config = dict(
    n_layer=9,
    experts_per_token=2,
    d_shared_expert=256,
    routed_scale=1.41,
    norm_eps=1e-05,
    lr=0.00251,
    beta1=0.9,
    seq_len=1024,
)
Below are experts of layer 3 (counted from 0) of a mixture-of-experts language model. Rows are named router (the router's row for the expert), gate (a neuron's input weights, with its number), up (a neuron's input weights, with its number), down (a neuron's output weights, with its number) and show model dimensions 0-255. Each number is 50 + 12 x the weight over its row's rms, rounded and kept within 0 to 99.
After each expert's rows: a language model's description of what the expert responds to. This comes from a sample of Wikipedia text that the model never trained on.

# expert 3
router:72 62 36 58 47 46 50 55 49 78 46 32 52 56 64 63 46 30 41 38 38 42 47 52 58 47 55 64 49 54 45 32 48 45 55 32 51 62 64 28 38 38 52 28 43 60 54 42 28 36 45 50 49 48 34 47 36 29 40 44 51 32 54 54 62 55 42 57 80 43 51 46 53 35 61 60 57 60 48 25 54 45 44 53 48 45 54 58 66 67 52 47 29 33 50 50 50 51 47 43 58 50 47 25 52 40 25 23 78 50 49 27 49 67 69 57 67 65 47 28 27 52 64 40 45 48 55 53 76 55 31 43 66 54 49 53 70 39 71 56 39 73 62 54 62 51 44 37 52 52 65 65 39 50 50 51 53 57 60 22 50 58 64 56 53 35 50 37 63 54 54 46 45 55 45 71 60 18 44 29 32 56 49 41 25 44 53 60 34 53 32 45 47 66 57 64 36 52 56 62 59 43 25 37 28 53 36 69 69 55 57 43 37 42 58 61 57 58 54 32 60 62 52 58 58 52 47 58 28 38 62 55 44 56 57 42 36 53 39 47 55 55 55 25 67 28 59 47 60 63 43 44 68 63 44 46
gate0:55 44 28 39 38 56 60 44 61 48 46 62 59 41 52 27 38 40 70 65 40 45 48 45 48 68 62 60 37 63 62 53 51 63 38 32 48 45 53 48 42 54 59 41 49 56 61 57 30 70 52 56 32 56 46 50 63 32 55 46 33 41 42 36 46 50 61 58 73 65 61 38 29 46 53 32 31 34 60 57 63 72 59 47 67 52 51 42 48 79 57 24 48 53 39 59 72 62 40 74 48 46 45 51 59 49 46 40 46 72 62 49 38 56 58 66 43 58 41 43 32 50 74 40 25 55 60 50 49 66 57 38 74 71 55 63 46 57 66 30 47 43 55 37 50 64 60 41 53 55 45 49 47 58 58 54 48 61 37 34 51 51 49 51 45 65 37 66 65 34 56 28 58 31 78 41 66 46 53 53 44 67 51 45 45 38 56 61 26 52 66 66 41 53 37 69 60 36 43 26 43 55 45 55 52 64 58 37 64 56 44 64 47 47 68 42 46 27 28 35 57 48 61 25 48 33 47 51 57 53 53 72 53 46 49 88 52 60 59 55 74 48 44 44 67 46 63 37 66 63 58 50 29 42 65 37
up0:41 64 38 54 50 43 85 46 63 74 32 67 56 72 53 62 68 46 30 57 66 62 50 51 42 44 61 50 54 60 43 37 58 42 34 69 48 50 50 63 44 81 51 50 48 45 54 58 52 35 51 45 47 48 60 50 41 27 64 45 51 35 75 41 47 40 56 37 51 55 52 62 49 51 30 65 49 67 53 61 55 55 32 52 50 42 36 48 51 41 53 34 66 47 54 59 86 24 39 46 41 41 55 24 32 56 37 49 45 42 51 49 40 49 56 47 47 63 43 58 37 56 47 27 50 30 40 54 39 57 59 15 50 45 53 35 58 62 51 50 73 38 53 65 38 41 60 44 43 42 70 44 89 45 69 57 36 47 55 44 23 64 55 39 41 36 64 60 53 72 58 62 44 34 50 52 40 19 62 53 64 44 51 55 42 55 76 50 45 62 74 53 47 69 55 40 57 59 61 55 70 58 59 51 61 38 35 52 65 66 49 34 44 46 68 39 29 57 63 58 41 60 57 59 48 57 53 47 63 54 39 32 40 37 67 57 30 68 51 38 51 48 60 56 62 72 46 43 60 56 60 57 47 49 43 44
down0:39 61 66 58 58 58 35 32 34 39 45 56 83 60 55 54 53 49 46 45 38 45 61 57 83 41 40 61 49 44 57 49 41 47 74 66 68 47 61 42 45 65 52 39 49 64 50 36 72 45 54 42 77 55 44 64 40 63 42 70 49 47 57 44 62 64 55 46 47 48 34 56 55 74 68 65 51 48 60 46 54 41 63 53 29 45 48 62 61 47 44 56 63 48 71 31 46 57 48 25 51 56 32 47 43 55 47 28 41 42 45 62 60 75 48 41 64 52 56 49 36 55 44 45 49 46 49 50 42 45 21 48 49 48 44 49 62 38 21 77 60 53 58 53 67 64 50 58 44 66 61 47 41 45 60 08 71 33 50 46 52 45 39 57 81 37 44 56 35 57 45 35 47 70 66 50 60 52 50 37 28 39 44 64 31 59 29 55 66 62 58 47 47 34 61 42 39 74 55 54 39 46 44 75 56 43 51 46 45 64 62 50 65 27 43 63 49 66 43 54 39 56 37 68 46 33 43 52 52 36 30 46 54 60 56 37 46 57 56 43 77 62 51 47 45 37 58 58 20 58 39 55 47 53 59 37
What it handles: Initials and word-starting adjectives. Periods after capital initials in abbreviations and names such as U.S., A. R., H.O.S.T., plus adjectives like same, main, major, public.

# expert 1
router:37 53 23 59 43 49 57 43 32 64 36 45 39 57 43 51 84 29 33 41 32 35 69 53 59 43 33 42 53 45 47 36 33 65 40 45 55 37 66 60 73 44 38 67 34 57 63 59 39 40 52 38 66 45 54 32 62 46 55 63 43 74 70 63 47 67 42 31 48 47 49 65 55 52 52 55 60 42 40 50 55 61 49 34 45 62 44 49 53 46 55 50 50 66 45 39 45 77 54 36 44 53 51 20 63 50 45 38 65 72 36 50 68 20 35 49 54 48 34 53 52 53 58 74 43 56 52 51 43 62 39 55 50 60 52 39 48 65 44 51 51 64 65 59 36 53 49 51 47 63 52 62 51 36 40 32 58 47 27 59 50 64 42 34 48 51 21 41 42 60 62 53 54 65 53 62 50 47 44 55 36 68 21 21 45 54 53 67 58 42 47 70 49 48 55 67 43 51 40 29 50 52 67 46 46 38 73 52 55 43 45 31 60 29 59 47 49 60 29 33 65 76 47 53 43 74 68 46 40 49 54 48 55 47 51 50 45 69 49 39 51 47 67 64 53 71 59 44 74 57 72 28 54 59 48 32
gate1:59 48 23 73 52 39 52 57 53 56 58 62 49 59 13 51 46 29 57 35 69 44 39 62 40 51 43 51 34 47 42 46 52 49 63 62 62 50 64 34 57 44 53 52 55 50 54 64 53 62 35 62 56 70 73 61 39 64 55 39 46 62 61 29 36 37 65 53 44 43 54 55 74 59 55 65 54 55 57 48 53 44 54 71 40 28 65 47 37 34 48 67 60 33 58 37 44 56 46 55 36 57 36 52 70 82 41 51 49 60 49 64 39 67 48 57 69 61 56 51 42 58 53 30 58 72 40 43 45 43 52 38 57 39 21 52 32 57 55 54 68 51 63 41 35 38 79 53 31 44 39 44 37 43 33 47 49 36 40 44 59 66 71 53 36 47 56 62 50 65 53 43 46 65 51 24 36 38 32 66 48 50 44 43 61 52 45 61 53 43 51 62 27 67 44 50 55 33 69 55 38 64 60 48 54 57 53 45 69 45 48 54 58 55 53 58 57 46 46 69 80 46 59 47 85 47 50 61 62 43 32 42 60 45 46 49 66 44 57 32 47 45 46 65 43 53 49 59 29 60 48 58 40 30 89 60
up1:36 43 32 42 78 31 58 49 70 49 74 21 48 53 50 44 45 44 59 70 63 40 64 43 56 47 59 43 57 57 50 33 32 56 47 45 34 40 40 39 46 41 33 55 49 64 21 61 74 48 48 27 47 70 49 77 45 48 48 58 72 34 70 37 55 57 36 27 49 56 44 45 72 67 39 49 69 45 30 41 50 51 39 63 34 43 64 60 43 22 49 67 50 41 58 52 65 46 46 50 44 66 65 44 54 29 35 54 63 39 46 46 43 47 45 40 57 31 43 59 56 52 47 35 47 53 52 69 59 52 52 60 50 56 45 42 52 68 54 66 30 19 56 38 49 42 49 59 49 51 53 31 40 39 42 56 37 51 51 62 44 56 52 38 45 72 60 42 46 47 48 45 30 27 54 64 65 33 44 60 77 35 49 55 46 44 47 42 68 46 42 26 63 51 55 52 55 55 73 41 45 59 64 51 57 37 53 52 50 43 26 63 33 43 68 48 32 39 45 54 63 56 36 33 23 61 57 53 47 68 35 35 48 56 53 56 55 62 79 39 59 35 59 44 60 60 65 36 35 56 39 51 44 37 34 49
down1:77 37 46 48 49 54 47 39 40 42 59 36 52 55 83 61 56 49 58 41 65 57 38 38 58 56 45 50 38 71 37 60 34 67 60 37 69 52 63 47 54 42 55 43 68 54 61 61 39 64 74 31 27 29 46 61 45 58 68 72 39 41 42 48 47 47 71 42 55 50 52 52 78 64 41 52 26 39 35 32 62 57 58 36 35 65 51 33 47 33 67 61 65 52 48 41 61 49 43 44 39 56 63 58 34 45 60 43 59 64 36 46 57 44 45 60 56 70 67 64 44 36 38 60 50 60 31 35 42 56 38 67 33 42 41 47 24 41 52 36 47 65 58 70 43 37 48 50 77 54 42 50 39 44 39 49 67 36 60 49 54 54 32 51 65 60 33 47 56 37 26 53 39 37 51 46 49 38 44 42 47 27 53 69 42 42 72 30 49 56 54 39 51 56 41 54 50 41 47 27 38 55 39 61 54 70 36 46 45 62 77 57 38 60 63 58 68 50 48 61 56 68 31 71 48 34 21 59 48 62 66 58 44 49 70 42 58 55 57 45 66 45 53 62 40 40 70 54 58 63 36 47 46 32 48 39
What it handles: Letters inside acronyms. Capital letters and letter pairs in the middle or end of all-caps abbreviations and call signs, such as UN'C', WX'Y'Z, MM'P', IIHS.

# expert 16
router:61 54 56 61 55 41 37 55 59 56 30 62 38 42 45 28 52 65 47 54 42 49 51 86 44 54 55 42 59 39 37 49 49 42 54 43 32 43 30 51 35 54 50 27 29 47 75 36 52 25 56 59 52 80 53 39 52 44 55 41 50 68 61 47 64 66 49 37 34 48 56 51 34 79 59 70 45 59 41 32 54 47 51 56 60 52 53 59 44 61 41 36 72 65 46 50 55 42 33 27 30 40 50 59 39 53 44 30 51 51 53 60 47 73 43 36 50 45 53 34 42 39 44 61 47 58 32 64 47 50 41 47 72 48 41 34 42 33 48 37 46 48 71 47 36 41 68 30 49 66 54 53 43 61 48 38 59 35 54 43 46 68 61 47 79 74 51 48 53 45 46 31 45 49 28 31 35 35 50 44 53 27 49 57 34 35 34 40 62 38 76 61 43 38 52 47 50 63 62 34 50 51 43 38 48 60 38 53 59 59 52 20 72 53 50 45 66 59 40 37 41 37 68 34 69 47 47 78 49 51 44 55 53 50 39 53 60 44 54 27 57 46 51 61 40 66 40 50 48 60 54 85 51 66 39 41
gate0:62 45 55 26 49 49 32 77 52 55 42 44 63 35 47 46 63 63 67 53 77 51 69 58 55 41 52 46 54 44 43 31 41 51 60 47 53 54 63 34 55 64 59 51 37 46 73 55 56 51 51 51 53 67 40 46 53 40 54 61 47 57 72 57 41 49 66 68 54 39 57 71 24 39 49 59 37 49 46 66 47 59 35 38 41 53 38 48 55 52 71 38 63 55 41 54 43 60 48 50 34 72 65 77 45 50 50 61 32 43 55 51 44 72 49 36 43 42 58 39 50 63 39 61 57 46 51 42 49 49 35 33 71 51 37 53 36 40 30 38 58 59 53 24 37 43 39 36 47 74 40 46 41 47 66 65 51 50 34 35 37 55 45 47 82 75 55 43 42 42 44 62 59 79 33 66 77 45 49 56 50 52 42 53 65 56 27 51 51 48 41 41 43 66 86 53 54 61 70 48 61 50 57 65 44 48 55 60 42 34 54 23 31 48 65 61 50 54 63 58 43 32 46 43 58 32 44 59 28 32 32 60 34 80 52 36 54 48 50 55 46 47 39 40 36 56 46 46 65 70 62 74 56 38 62 46
up0:42 59 50 41 48 29 45 59 39 47 50 51 42 63 45 36 66 36 50 52 47 58 48 57 46 48 64 42 55 55 40 26 39 71 46 46 48 63 58 60 66 48 65 40 49 56 60 28 41 58 64 40 51 48 70 59 47 31 35 31 52 63 61 67 54 38 47 53 55 22 58 44 49 60 37 61 43 57 46 59 55 41 41 38 21 71 53 42 80 37 66 52 50 48 51 58 40 36 54 52 38 30 21 58 54 42 58 64 52 52 46 43 63 51 52 61 49 34 64 66 59 60 37 59 37 54 47 46 65 51 54 52 46 52 59 24 50 60 53 60 48 45 69 54 52 27 41 38 43 30 50 68 46 50 28 61 47 51 29 23 59 49 34 45 64 34 50 50 31 49 59 45 47 73 70 44 52 39 39 82 52 75 62 46 67 49 41 63 55 43 46 30 46 41 48 53 47 54 53 64 45 67 28 43 55 66 57 50 48 65 53 39 31 47 53 69 52 45 47 33 60 39 52 79 59 31 47 79 66 50 73 65 45 39 62 61 35 35 16 50 46 53 56 61 41 61 44 25 62 54 43 56 53 47 46 20
down0:54 68 45 77 49 55 70 45 42 49 60 30 42 59 37 50 67 51 52 52 46 69 53 62 49 44 63 58 58 45 51 61 33 49 46 64 44 35 49 71 31 54 60 20 56 58 34 70 39 42 53 53 43 57 68 52 54 53 77 58 60 68 49 64 52 49 61 60 54 64 37 50 48 43 53 50 52 43 55 61 54 44 38 69 54 51 50 63 51 56 48 65 49 26 61 56 43 57 54 57 54 42 68 29 35 47 55 32 32 64 58 37 58 59 58 62 51 38 50 49 35 28 67 43 34 65 35 54 46 61 36 35 41 58 35 61 32 38 53 40 45 54 47 38 66 61 50 63 72 35 39 53 41 44 38 45 20 44 78 42 50 54 66 64 37 57 50 64 60 69 51 60 28 71 22 51 31 52 52 61 30 30 56 59 63 53 65 62 39 57 28 67 54 52 64 63 50 60 37 39 45 50 57 40 47 19 53 57 56 36 39 63 51 55 58 67 43 49 60 69 41 45 66 50 42 44 64 39 48 48 69 38 58 62 44 48 58 56 51 58 55 65 42 53 58 58 57 60 12 27 43 51 55 32 32 74
What it handles: Month names. Month names in dates, mostly after a day number, such as 19 April 1980; also first pieces like un, ar, al, Dr.

# expert 45
router:51 46 70 41 56 34 37 50 56 56 44 41 31 57 63 57 43 50 67 74 48 48 32 37 40 44 25 38 26 46 67 28 66 31 66 56 52 46 64 45 73 41 48 62 48 45 51 47 67 64 60 53 51 49 35 28 57 57 27 73 46 53 39 65 54 61 35 68 51 72 56 47 45 43 46 82 43 27 40 65 43 72 41 44 56 17 54 44 75 59 58 44 35 63 72 56 34 41 55 44 47 57 51 39 59 37 30 38 47 39 65 45 43 52 42 53 51 51 27 57 47 67 45 23 53 48 45 43 40 49 38 35 31 66 44 50 57 59 52 30 72 52 44 44 17 47 49 64 48 54 63 58 42 51 62 49 52 26 59 61 54 41 42 23 54 24 60 32 66 53 63 58 63 48 56 49 72 39 63 47 40 56 67 44 54 65 52 57 57 59 33 70 43 56 48 51 52 24 52 32 52 52 36 47 36 52 33 26 38 60 55 37 55 51 70 53 54 40 51 68 48 50 61 48 48 53 61 43 52 53 42 48 47 33 29 37 51 55 68 42 48 58 47 38 45 61 49 42 47 32 53 43 49 39 55 45
gate0:79 73 47 61 61 39 57 32 39 42 44 42 54 48 49 62 46 48 35 56 59 55 46 59 55 60 40 66 56 36 37 56 54 21 50 38 53 53 32 33 43 44 39 61 55 42 41 47 41 58 58 60 62 74 56 51 62 55 68 42 59 70 34 59 46 73 36 35 40 45 44 58 43 56 56 50 47 58 61 63 15 32 54 48 42 38 39 40 43 58 25 48 51 46 46 47 49 58 65 63 72 82 42 46 52 38 40 56 56 62 56 24 17 39 57 55 48 59 61 49 37 32 61 59 50 35 51 62 57 39 44 36 45 49 55 34 33 48 33 40 47 56 66 45 48 53 59 39 65 65 52 63 53 58 52 58 69 62 68 33 37 59 48 61 35 50 63 70 41 31 47 61 54 65 48 67 40 33 62 23 49 42 36 58 62 59 39 16 61 44 60 44 35 31 36 68 56 23 66 59 46 47 39 43 50 51 80 42 41 63 55 42 65 57 54 78 57 62 47 43 30 52 50 34 46 52 59 37 46 47 43 47 36 43 39 55 49 43 73 56 47 51 63 53 35 28 58 52 45 49 40 47 36 57 53 50
up0:53 35 45 41 44 33 41 55 45 38 59 67 45 53 43 76 59 69 62 59 48 58 39 54 42 48 47 52 61 50 49 42 48 54 42 45 52 43 42 73 51 44 66 32 64 60 50 47 46 67 25 34 54 53 44 52 66 56 32 62 60 49 61 58 29 54 40 45 67 31 61 53 53 48 67 44 78 46 58 58 76 47 44 39 43 31 38 43 28 62 55 50 47 52 31 56 35 55 41 43 69 33 37 57 47 45 46 45 41 54 51 62 50 62 29 39 57 64 36 48 52 46 54 59 49 48 45 57 39 59 46 55 55 30 54 58 54 54 56 56 40 41 07 51 59 60 59 57 40 68 55 50 38 56 48 61 48 47 36 43 54 39 38 52 53 48 47 41 67 64 72 36 48 52 59 43 67 67 39 54 54 38 53 65 44 47 91 32 55 64 45 42 59 44 79 42 50 55 47 57 55 23 63 28 39 76 63 47 40 66 47 47 44 54 56 55 48 26 20 53 41 35 74 43 48 36 42 64 44 48 45 63 70 46 46 50 43 43 09 40 59 45 38 76 57 69 63 37 50 63 71 54 41 59 34 51
down0:42 75 50 44 37 54 70 43 36 68 45 47 44 33 45 68 94 57 55 41 27 70 44 40 47 60 61 42 30 63 66 38 52 75 29 47 40 48 65 45 65 48 49 26 55 42 59 36 49 45 42 46 36 68 50 46 49 49 44 39 40 56 56 27 59 40 61 60 41 51 49 46 44 48 28 47 47 54 44 61 57 43 69 37 58 48 64 45 41 46 33 26 34 61 52 61 33 52 37 44 65 56 62 64 45 65 60 56 60 36 38 56 72 55 60 36 58 44 45 57 48 48 43 32 73 51 76 64 38 61 58 53 60 55 24 73 49 58 59 40 48 46 47 65 47 45 70 52 62 37 53 51 72 44 48 64 60 48 47 52 60 57 34 44 60 67 57 33 43 66 66 59 53 51 61 58 65 59 57 64 57 58 69 33 39 63 66 50 40 36 50 45 22 24 43 40 43 73 39 35 56 53 50 55 58 26 28 45 55 29 34 50 46 35 48 60 47 62 49 37 58 56 46 77 50 60 56 41 55 65 50 42 54 47 53 66 37 48 72 57 57 31 49 46 57 48 36 62 43 37 67 48 55 47 63 28
What it handles: Sentence-ending punctuation. Periods, question marks, and closing ). or ". that end a sentence in running prose, plus a few words like named, called, said.

# expert 47
router:50 36 30 30 60 35 35 45 54 61 27 46 42 47 45 56 38 40 48 75 45 52 53 48 58 32 48 60 56 69 60 58 51 53 29 44 60 60 56 40 53 48 66 53 61 45 59 43 65 61 41 41 43 66 70 52 34 58 46 63 39 27 51 42 61 42 39 35 60 50 55 59 47 56 29 55 45 56 44 60 45 57 45 44 33 52 67 62 44 42 73 30 53 40 43 29 45 45 63 46 57 26 75 65 49 49 84 51 48 55 45 79 60 53 47 74 49 52 58 54 56 46 57 55 11 57 58 29 38 44 58 61 46 42 53 65 36 52 52 64 43 48 34 54 81 35 52 39 62 36 60 58 19 74 44 47 61 31 46 66 45 43 34 49 58 54 50 51 50 56 63 37 67 53 25 47 59 62 50 38 50 71 66 38 45 46 67 77 48 43 56 25 49 70 61 49 53 51 40 54 37 59 37 44 59 47 45 53 38 41 57 49 51 44 54 54 33 47 42 50 42 50 45 50 40 50 58 88 63 41 38 56 52 50 46 44 60 59 50 59 47 91 41 58 48 31 47 68 51 24 39 40 46 54 46 40
gate2:46 41 53 56 64 51 60 68 59 48 44 53 57 48 32 30 52 54 51 63 17 50 26 54 38 35 46 61 34 48 43 46 60 26 41 50 56 61 45 37 46 62 39 34 28 48 55 43 53 59 53 58 54 51 59 50 63 49 50 55 44 47 44 55 52 55 55 37 46 64 27 69 26 51 51 62 66 39 48 41 36 50 44 38 39 58 23 52 45 35 40 60 62 37 49 38 30 48 76 27 58 29 55 38 47 40 46 56 45 41 53 25 54 63 55 60 69 52 54 52 51 67 50 55 51 73 48 55 56 50 48 49 52 44 42 33 56 70 36 66 63 53 62 49 73 46 50 54 76 87 35 43 31 56 36 43 59 38 73 55 31 61 48 75 51 44 32 65 22 48 50 33 33 43 44 34 66 58 50 73 69 52 40 44 29 32 38 50 72 52 45 33 54 42 52 61 29 58 51 50 55 61 46 68 64 54 38 59 56 63 56 67 25 58 51 43 49 32 57 38 41 31 41 50 50 26 35 48 42 53 38 51 62 56 35 66 59 33 51 65 52 53 41 43 50 46 36 61 48 41 68 46 42 71 68 51
up2:40 61 55 54 50 43 66 54 61 60 49 64 60 46 43 50 36 36 58 22 37 58 46 44 50 46 57 44 47 41 56 50 38 77 51 64 42 36 46 52 36 54 33 42 68 29 71 50 37 53 63 43 58 67 43 47 61 18 53 35 24 58 43 26 46 58 51 33 36 44 51 47 59 57 45 45 69 48 36 41 48 51 28 38 41 48 43 56 56 42 70 38 61 63 59 51 45 40 63 50 42 32 54 53 43 44 55 78 60 43 71 39 57 57 55 59 62 32 38 75 47 49 66 51 38 36 23 43 57 42 40 46 54 53 27 58 55 36 73 49 65 50 39 30 49 44 43 54 54 67 36 56 22 51 58 49 54 47 45 36 63 38 61 50 66 57 66 44 51 42 52 63 62 62 55 56 45 67 45 35 31 50 49 62 46 33 42 49 35 82 32 59 40 63 48 71 41 71 68 66 54 55 53 25 42 45 48 25 55 60 19 57 65 43 53 39 69 47 48 59 62 51 60 30 48 36 77 47 59 51 61 52 45 59 26 66 56 48 48 45 54 33 55 43 54 46 63 49 55 42 32 20 48 60 58 38
down2:70 47 56 34 65 43 57 66 49 61 32 50 54 54 33 40 60 42 57 32 41 19 60 38 42 48 63 45 51 45 50 43 57 38 36 42 19 49 26 60 47 54 38 29 58 40 40 75 47 58 60 44 70 52 35 57 48 57 50 57 57 29 45 38 27 65 37 58 59 51 44 47 50 52 45 35 53 54 47 67 56 51 44 54 59 30 60 42 50 45 50 21 50 65 71 52 48 80 54 30 52 49 44 66 46 46 72 67 43 43 48 35 44 41 57 46 46 47 50 65 41 48 62 51 46 62 47 60 66 56 52 32 62 49 61 37 82 59 48 48 65 42 37 45 62 52 42 48 40 32 45 28 36 38 38 66 44 41 33 36 53 45 62 50 56 48 29 47 53 33 58 42 52 59 49 58 55 52 46 58 67 60 55 68 40 46 12 20 46 52 37 59 53 55 30 63 62 55 30 43 26 65 66 50 34 58 45 71 64 47 30 52 60 31 52 37 67 67 59 37 54 51 61 32 63 37 52 54 41 59 42 43 61 64 34 53 69 44 38 58 39 24 43 38 62 65 29 47 65 59 47 54 43 54 51 65
What it handles: Initial capitals of names. Capital letters beginning personal names and proper nouns, often foreign, in tables and lists, mostly S, G, D, N: Sadigov, Sergiy, González.

# expert 44
router:25 61 81 37 56 55 71 35 38 43 38 52 35 41 56 43 44 41 58 47 34 58 55 35 49 41 54 67 20 62 49 62 54 65 57 39 45 52 21 65 46 48 42 58 51 37 52 42 46 39 58 77 34 54 49 47 58 47 47 48 41 51 48 50 39 55 51 53 39 52 48 73 62 44 43 25 52 60 59 40 32 51 43 47 51 44 53 42 33 70 50 63 47 80 67 46 22 50 43 63 45 57 75 73 58 46 37 56 57 41 77 57 60 48 70 49 48 35 41 44 30 55 66 47 33 59 39 51 57 67 49 60 60 37 57 35 73 38 51 67 43 29 28 39 53 66 41 74 42 65 50 55 66 48 44 61 57 57 43 59 42 46 28 42 37 54 38 41 49 41 50 54 58 51 56 47 37 28 59 53 31 46 45 67 67 53 46 57 35 72 59 51 67 32 65 64 35 40 57 56 59 41 65 58 39 51 58 72 48 45 44 34 38 49 38 42 22 49 64 65 66 54 29 69 59 41 41 42 56 49 52 44 31 57 66 52 36 71 56 37 56 47 47 42 52 35 42 46 33 40 44 54 29 72 53 45
gate0:42 54 57 48 58 41 59 64 43 62 51 44 52 40 53 38 52 41 53 54 43 39 66 45 62 60 58 54 32 54 59 38 41 29 32 55 60 58 44 48 46 57 38 84 56 47 29 48 50 56 45 55 49 46 40 67 72 53 60 65 65 37 31 46 61 48 55 52 74 52 30 56 15 74 66 69 41 45 51 44 39 35 41 64 82 47 41 44 28 49 45 55 43 48 48 45 37 59 48 73 37 61 29 40 63 62 43 73 32 49 55 53 33 56 49 39 32 56 58 43 62 55 36 35 60 43 61 61 56 59 64 47 65 49 29 49 61 42 44 41 55 48 46 61 49 78 47 60 68 69 56 60 50 47 40 54 77 62 71 60 46 35 74 44 43 70 69 63 57 58 38 62 41 52 53 31 56 44 67 60 60 61 41 70 52 35 55 38 38 40 60 39 67 50 33 40 61 34 59 66 60 55 41 59 54 42 53 46 21 58 52 46 45 62 37 42 41 63 66 29 37 51 52 46 27 37 45 70 55 61 47 32 58 51 63 39 42 63 57 55 53 60 43 60 66 38 64 33 23 39 36 42 37 57 43 52
up0:49 42 50 67 57 45 63 47 36 29 52 41 48 53 46 64 44 60 31 48 55 57 67 21 37 36 66 56 59 60 53 68 39 55 25 71 45 44 50 57 54 64 53 39 57 45 37 41 52 52 55 78 42 37 47 48 67 57 55 55 48 64 60 42 34 50 31 54 62 55 35 64 42 56 47 58 42 68 47 40 37 53 51 66 57 40 50 74 54 56 46 43 53 50 58 61 66 50 64 57 26 35 37 19 43 55 71 44 40 45 68 66 69 61 33 63 43 51 52 23 64 49 41 55 69 60 46 38 50 37 51 07 51 54 40 58 47 60 39 10 53 77 49 36 54 83 50 48 42 45 33 51 56 60 23 39 49 45 70 56 43 19 55 44 60 38 48 60 67 53 35 36 52 60 60 39 43 36 55 50 59 35 45 25 43 64 48 39 49 45 48 47 39 51 49 42 55 39 58 48 32 51 71 43 39 40 29 64 50 42 62 66 55 47 44 48 32 40 50 68 29 47 49 63 53 60 42 39 56 58 48 58 29 40 52 58 55 55 55 48 20 59 52 46 59 42 65 44 48 71 59 60 53 47 54 51
down0:74 67 53 48 38 43 59 40 49 56 33 48 57 62 46 54 39 54 42 40 52 66 50 52 48 52 28 38 57 44 31 68 37 81 58 50 45 49 71 58 30 58 67 37 47 50 47 41 77 46 54 61 36 56 57 45 38 50 59 62 50 60 39 63 65 56 44 62 60 45 49 48 62 52 54 35 55 63 66 59 56 57 42 42 60 63 54 44 48 42 65 62 48 48 46 56 63 68 39 58 40 48 38 58 67 35 41 57 33 51 50 66 61 24 57 69 44 71 40 42 67 59 42 44 43 31 49 50 34 29 45 51 50 32 66 41 45 54 26 45 60 56 51 35 22 50 61 54 45 35 75 48 59 65 54 66 33 32 54 62 41 38 49 41 45 51 42 75 33 35 75 36 58 37 41 32 30 68 27 56 48 64 39 39 60 43 31 26 39 52 54 55 58 54 40 58 29 44 35 47 45 64 57 33 30 41 49 49 52 35 41 64 25 26 71 60 54 68 62 58 59 63 34 55 35 52 33 40 72 36 33 54 54 43 30 49 39 62 48 67 38 55 39 62 57 55 42 57 66 65 43 42 51 63 50 63
What it handles: Verb stems before suffixes. Verb stems awaiting -ed, -ing or -ment, such as reve-al-ed, perform-ing, follow-ed, develop, report, support.

# expert 55
router:35 38 26 40 62 31 63 49 57 66 57 39 60 36 36 71 34 65 45 56 65 60 55 41 60 29 70 27 54 62 67 67 49 35 19 44 44 59 56 57 68 47 47 69 48 15 81 63 46 52 55 31 51 40 41 59 52 42 43 48 48 29 46 36 39 40 59 50 50 57 64 38 39 46 56 47 49 53 57 41 47 67 53 39 52 66 57 43 50 67 50 57 28 50 28 59 39 60 53 57 31 58 41 68 68 54 54 71 48 62 56 46 44 57 19 53 52 45 52 47 49 47 42 52 40 29 61 63 35 63 56 49 45 29 51 62 40 46 30 33 43 59 28 51 55 69 67 53 49 50 54 46 52 59 76 43 63 54 41 55 62 49 29 55 34 47 52 67 44 52 59 52 54 58 35 74 55 46 62 71 44 55 19 56 56 37 43 68 58 52 54 52 54 58 61 39 59 31 41 55 37 59 49 50 66 54 53 48 33 49 51 70 55 41 39 68 74 45 51 65 51 49 67 46 57 46 51 50 45 59 33 42 61 60 53 50 57 63 35 46 43 66 56 78 30 46 61 37 41 30 43 67 63 68 67 47
gate1:59 55 53 49 60 57 47 65 56 33 40 38 54 47 71 58 50 51 40 51 67 41 68 53 59 53 64 17 30 47 57 46 65 65 59 51 71 54 51 48 57 39 54 43 53 51 55 56 54 36 38 61 78 55 41 64 60 55 57 61 49 70 42 45 43 62 65 50 72 51 67 56 42 46 64 48 39 53 58 30 42 65 58 56 32 54 36 61 72 57 32 49 53 40 61 51 62 24 36 43 43 53 59 58 31 43 70 62 63 40 68 46 56 49 49 42 45 37 54 55 45 46 62 52 31 31 68 56 58 35 46 43 42 63 50 48 62 55 58 49 50 47 26 33 49 46 87 45 35 61 60 41 56 45 54 54 64 51 62 59 54 53 73 56 57 45 63 36 44 46 41 66 49 41 60 47 36 44 50 47 37 35 59 35 53 55 53 50 71 44 43 27 37 37 52 63 50 46 38 40 69 69 39 44 46 49 56 51 61 47 52 91 38 50 34 14 49 42 62 30 62 69 65 56 61 72 56 43 66 42 31 44 33 33 42 56 51 58 52 48 39 67 55 76 67 56 43 65 26 38 80 46 56 38 70 49
up1:45 42 49 53 35 48 38 47 59 50 21 58 52 31 49 39 49 59 48 48 44 45 33 44 45 70 55 57 55 59 53 69 61 61 64 48 54 32 68 67 64 43 49 67 54 33 49 32 35 58 66 64 36 58 48 41 62 43 45 45 55 67 66 46 48 44 39 57 42 56 39 42 45 50 25 58 53 42 31 56 46 39 58 61 40 62 74 53 52 49 57 43 62 54 67 58 48 36 36 50 36 45 48 47 40 54 50 66 47 56 62 49 55 58 39 54 50 31 53 74 39 63 24 52 61 53 36 52 35 33 53 46 54 71 40 40 47 72 77 47 72 44 44 76 46 36 32 64 52 22 35 48 70 45 51 66 62 55 54 50 43 45 77 60 58 16 38 49 39 41 42 52 76 73 29 62 85 51 63 54 52 74 52 26 47 63 36 54 48 45 35 59 45 52 54 30 54 35 54 35 53 37 62 45 61 88 52 53 48 46 53 36 54 56 46 66 47 45 62 49 53 41 64 58 42 38 47 56 64 45 51 51 66 45 63 48 40 49 52 55 70 42 37 20 40 69 38 58 48 55 58 46 39 70 39 49
down1:36 53 41 73 64 54 52 39 35 55 41 62 72 45 60 42 61 62 49 38 54 46 40 49 42 54 59 21 60 30 50 40 61 57 41 60 38 39 33 46 49 60 63 50 50 49 43 69 63 66 48 68 20 52 63 55 40 28 68 48 59 62 51 43 65 53 51 65 36 44 47 66 63 51 40 50 27 25 56 64 38 46 62 70 41 38 48 72 45 54 32 41 27 64 55 40 42 36 53 34 54 69 50 60 72 76 26 56 48 26 57 47 41 40 41 50 49 35 73 39 59 62 59 27 46 65 63 56 33 55 59 58 47 42 56 42 47 52 34 39 60 45 51 52 51 33 59 52 57 57 73 63 56 51 39 58 72 42 65 34 46 58 20 59 74 54 31 42 55 53 57 40 72 47 38 60 35 58 65 63 61 55 49 48 45 70 53 36 40 42 39 75 65 59 51 55 56 60 53 41 46 40 43 73 61 63 48 58 62 32 48 35 58 74 56 46 51 59 51 38 68 39 49 61 49 45 57 47 43 48 55 56 69 52 41 56 46 52 42 61 40 51 17 42 52 56 46 48 69 70 36 53 35 53 54 70
What it handles: Word-initial single capitals. A lone first letter starting a word, mostly B, C, F, T, K, in names and terms such as Foundation, Census, Ford, cycle.